From a checkpoint of a small mixture-of-experts model trained on Wikipedia.
Size: 12 layers, width 160, vocabulary 15239, 54.2M parameters.
Training: a variant of Muon for the experts, 657M tokens, 5039 steps.
Below are experts of layer 9 (counted from 0) of a mixture-of-experts language model. Rows are named router (the router's row for the expert), gate (a neuron's input weights, with its number), up (a neuron's input weights, with its number), down (a neuron's output weights, with its number) and show model dimensions 0-159. Each number is 500 + 40 x the weight over its row's rms, rounded and kept within 0 to 999. Numbers have three digits each.
Before each expert's rows: "comes before" lists some tokens at least twice as common just after its tokens as in all text; "comes after" lists some tokens at least twice as common just before its tokens as in all text. This comes from a sample of Wikipedia text that the model never trained on. Tokens count by the router's weight.

# expert 192
comes before: " |", "°", ".5", ".6", ".4", ".8"
comes after: " |", "°", "″N", ":", " /", " 1,"
router:506474412525604476463495477475531515577460529512451460505486513466458463545596476499612522439425521520439447456506557549541464489543513512464529518497475457485505533463519494474506502529505504488487455486582503498431423491527527496512505535430482524505519458519514535418462580554504546481482525529499442517521512482509506498486436475396512502515488405466531466425497510477491462476503525537505550479489534512542437514457475510573526470600468502517500446563505539458554535512494584
gate0:547508465516527385502501572458476551477510476486524505496500487502454448463516435527505446484478512502433491492474564540603495474489476500480514502548501463510452488498530503422532573524552494505559482510512491496515493434493477445480460504544505559499551485495470384452533583558458563479498499527469512482501482520542387519482483517505602488478437438509477409500438562442524558556519544496493557479483499450531420476525466462452551500441498440496509454536479485471537450479514465
up0:560493449470548438475525497465498537479582549500535488500453472512429518454550452551479486463535486484399517494423516554532461506552494488458480522563506492523462510509565514397498565544527480454577479528499526504528500517473491448481478553535482561517506461524450411460471569508481566497501525580472489491496493525529457447492512500535585496482446432553492390485492552458481563496546506475509562540524465468501437449536478552452511490448465414495462501506544532477550472486533530
down0:473433449493481490443497497448485588564463513602584583477503506505484523518422504444537563521474498508483580568431565481452487451455506493504556475449570512493516547539490520486494575497560473532461506502434498493499522424481527464524522542504510473507522513472555475554460536497412510472485434490538490523497470536499548526469406475537497520480482508512514477459533449516496542417444563522523523472547454527435498558510551554520520461480491487536560518528443490582518474505568523

# expert 102
comes before: "|", "-", "=", " •", " Born:", " Country:"
comes after: "\n", " |", " information", ")", " (0)", ";"
router:459456359551507544530483525491512513487451554486396462438410508502498460485513501491488568484525542558499511463521539558499476463561449517499487552513514512490474553505525531494478464495489522524469531447576511368489451477469486392524474533474528507514476435477541540485492513502538560490569517498490476545480506512488528477502510476456492516553501492558451463411480506508473429455501483406450545530514457515574478540472475524496499423559479510472414467507487489543518544549492546
gate0:384493507489548475530501461456496441512482495480452542467463530491502533482531549493538523438441575512465510505534476509507531462488440536491553430452513499492548485571463486483457465465501479474412484508500487497497548552524518515444476485547394535494494492465436505426491452511531451527563533567468482488571572591592481499526522480534490449537535495499481516430447476557466494500494559447505577496438544510505489464524451423499514504460473462479549379529544473495546466516508490
up0:498477519485504494501450485447528461509501505518445553450497573527487554467484570512496496487523524440477569540543484501541485519466421516504480494561489384488544495541501528522504484494460530488460515482503498436476528527490457476445408528535526508524544463404525499541436527479427499516508537531485537489580557602529518547434529527430519492467465479519512488392464525557429450429501495533467537509486521499512519494491548544407494536443449469480514481498556495577388502509481528
down0:536513561504439537515472491444618524448537471532558541554493488537511475431509556479463461494437549565500511489569481520496498514518492563493501511453531524536507436484475521463553489426516507532494437493547523524524494422530528513487451514501465457429465481532524448478542508510485432420544504490458502480494501523543444433499535563475451487479572538523411550520486495495502484494428547577451500486436439426476517424504485480507536557507544553404520564524501542555452515532487504

# expert 5
comes before: "-", "|", " The", " List", " John", " -"
comes after: "\n", "\n ", ")", "\"", " Succeeded", " District"
router:430435473557520532536486475456471507450452543420469496491425517573483440462516496517477496524514505531494463456530513516516491495510516526442450486460378525463525479454495517459462502504493506439483407493515480451511475490498584423506469502441544569456488442483525477521542522513595540477488521522420435467557566497480454528579504468499537504510548372530477487473539538534493452515498452434525482527464445489496440466512497512533505446575465508460455466526543558496516536524458485
gate0:481479454465502466517503520489519517493504543499491470466522521559436454473515472565465558520496513424484456465535546488519486466498495567512542492465553470381510472468506500517481438482556511561532519461455457529454484495519506451511468495499507511550521464553482421550531429470452556436472624502502500486557510507569441634539492562551467533472525473495559570481486593474511492505444469548414428498521535512505490546485496489510546546533564537462489495517488505420499535474465487
up0:507412441576455527480504485497569477440473505485470514498502485560551497539505420521508537553604526511452463434449440488493550514489469479460484459515476448442502494486496506497463490471499498502501489459471558500498516507511568514446445506436505489533586431531600483502500459473490551532429620511488404467544510590464500518573509450516456534494450436484549516450491534485525449526545500534486492504492548440506480486460525413453504501548491460552490521462490559451483491514543468
down0:534510498576504380591528557483490466503485532504540510552516503466545547481516458499484528494522537491532497504517538523457498521535491481409493515491628425509519495496460492502425482437557428550565529492437523502499461460519465477474507490563450476521472495474434491487546443479501570493511474526464500557470489515519510531491467453543495507628413453483460477492413477424472481516406555542554507540515534455529498473480466488452497553482449478529497510516465516470523562464543529

# expert 79
comes before: "\n", "The", "In", "==", " List", " The"
comes after: "\n", ".", "s.", " ==", "==", ")."
router:481451469545532539546521473480502456505450541475457488487502517549507439480507509530500556520476522556517496440518542539586519484527484512440449490455374568484500535477522521491443484544564484484500404465514483490479484554457555504510487479435550574499459427507511451428511561532548534482529519533467405490558499502505508521557439435460535523538487441500472436486533557497459440484499466442475526560449496467521416423447444512500516450532440481480422469532527547458507518508485498
gate0:539549536483496513531445473458471546557544466454574589487495513489549540505605487514554545515446585550484542535518520462442468465543489478404535465480545550494500498444552502514501469494488457512517543524426459516478402496453489479491497478520538486448503498540526491513521469514592467453530533497509429502530457467506553552464581500487517574558493509471529558516477504463525469520547460449458487575488604514482540535467496451488524513455485412506543471510525486461534423558493500
up0:553492496510548514553458483464400593549495464508515537494549455583566495497592511537491561540499504525435504498439518478497476457553522497519501485525540613584479494515505507498496485445514424491506486520437508498502404507502468470514564571449509559497547544502584472509539495512565542454559533526516486471531513449454510492546476508558493583570437558495564479456493472442501523486490440523460477492472529513429498513520473525489486528545463427493543491451530544516574482500495509
down0:515553690525485488535503499457483520475514478446580538540509439475495546516531481534464494487498479507519503495504507473468527473503559555507486488497581560521502478492420541520490494475501476528491511602471448530516550536536443444572531446563525532507514484526464551513495435454512471545499479551520468518533490546556525506486566529489488514506509585569514543510477453499612519473472487480548533521496549468570541512512501453459434561515531471534548559552516466493567533564479493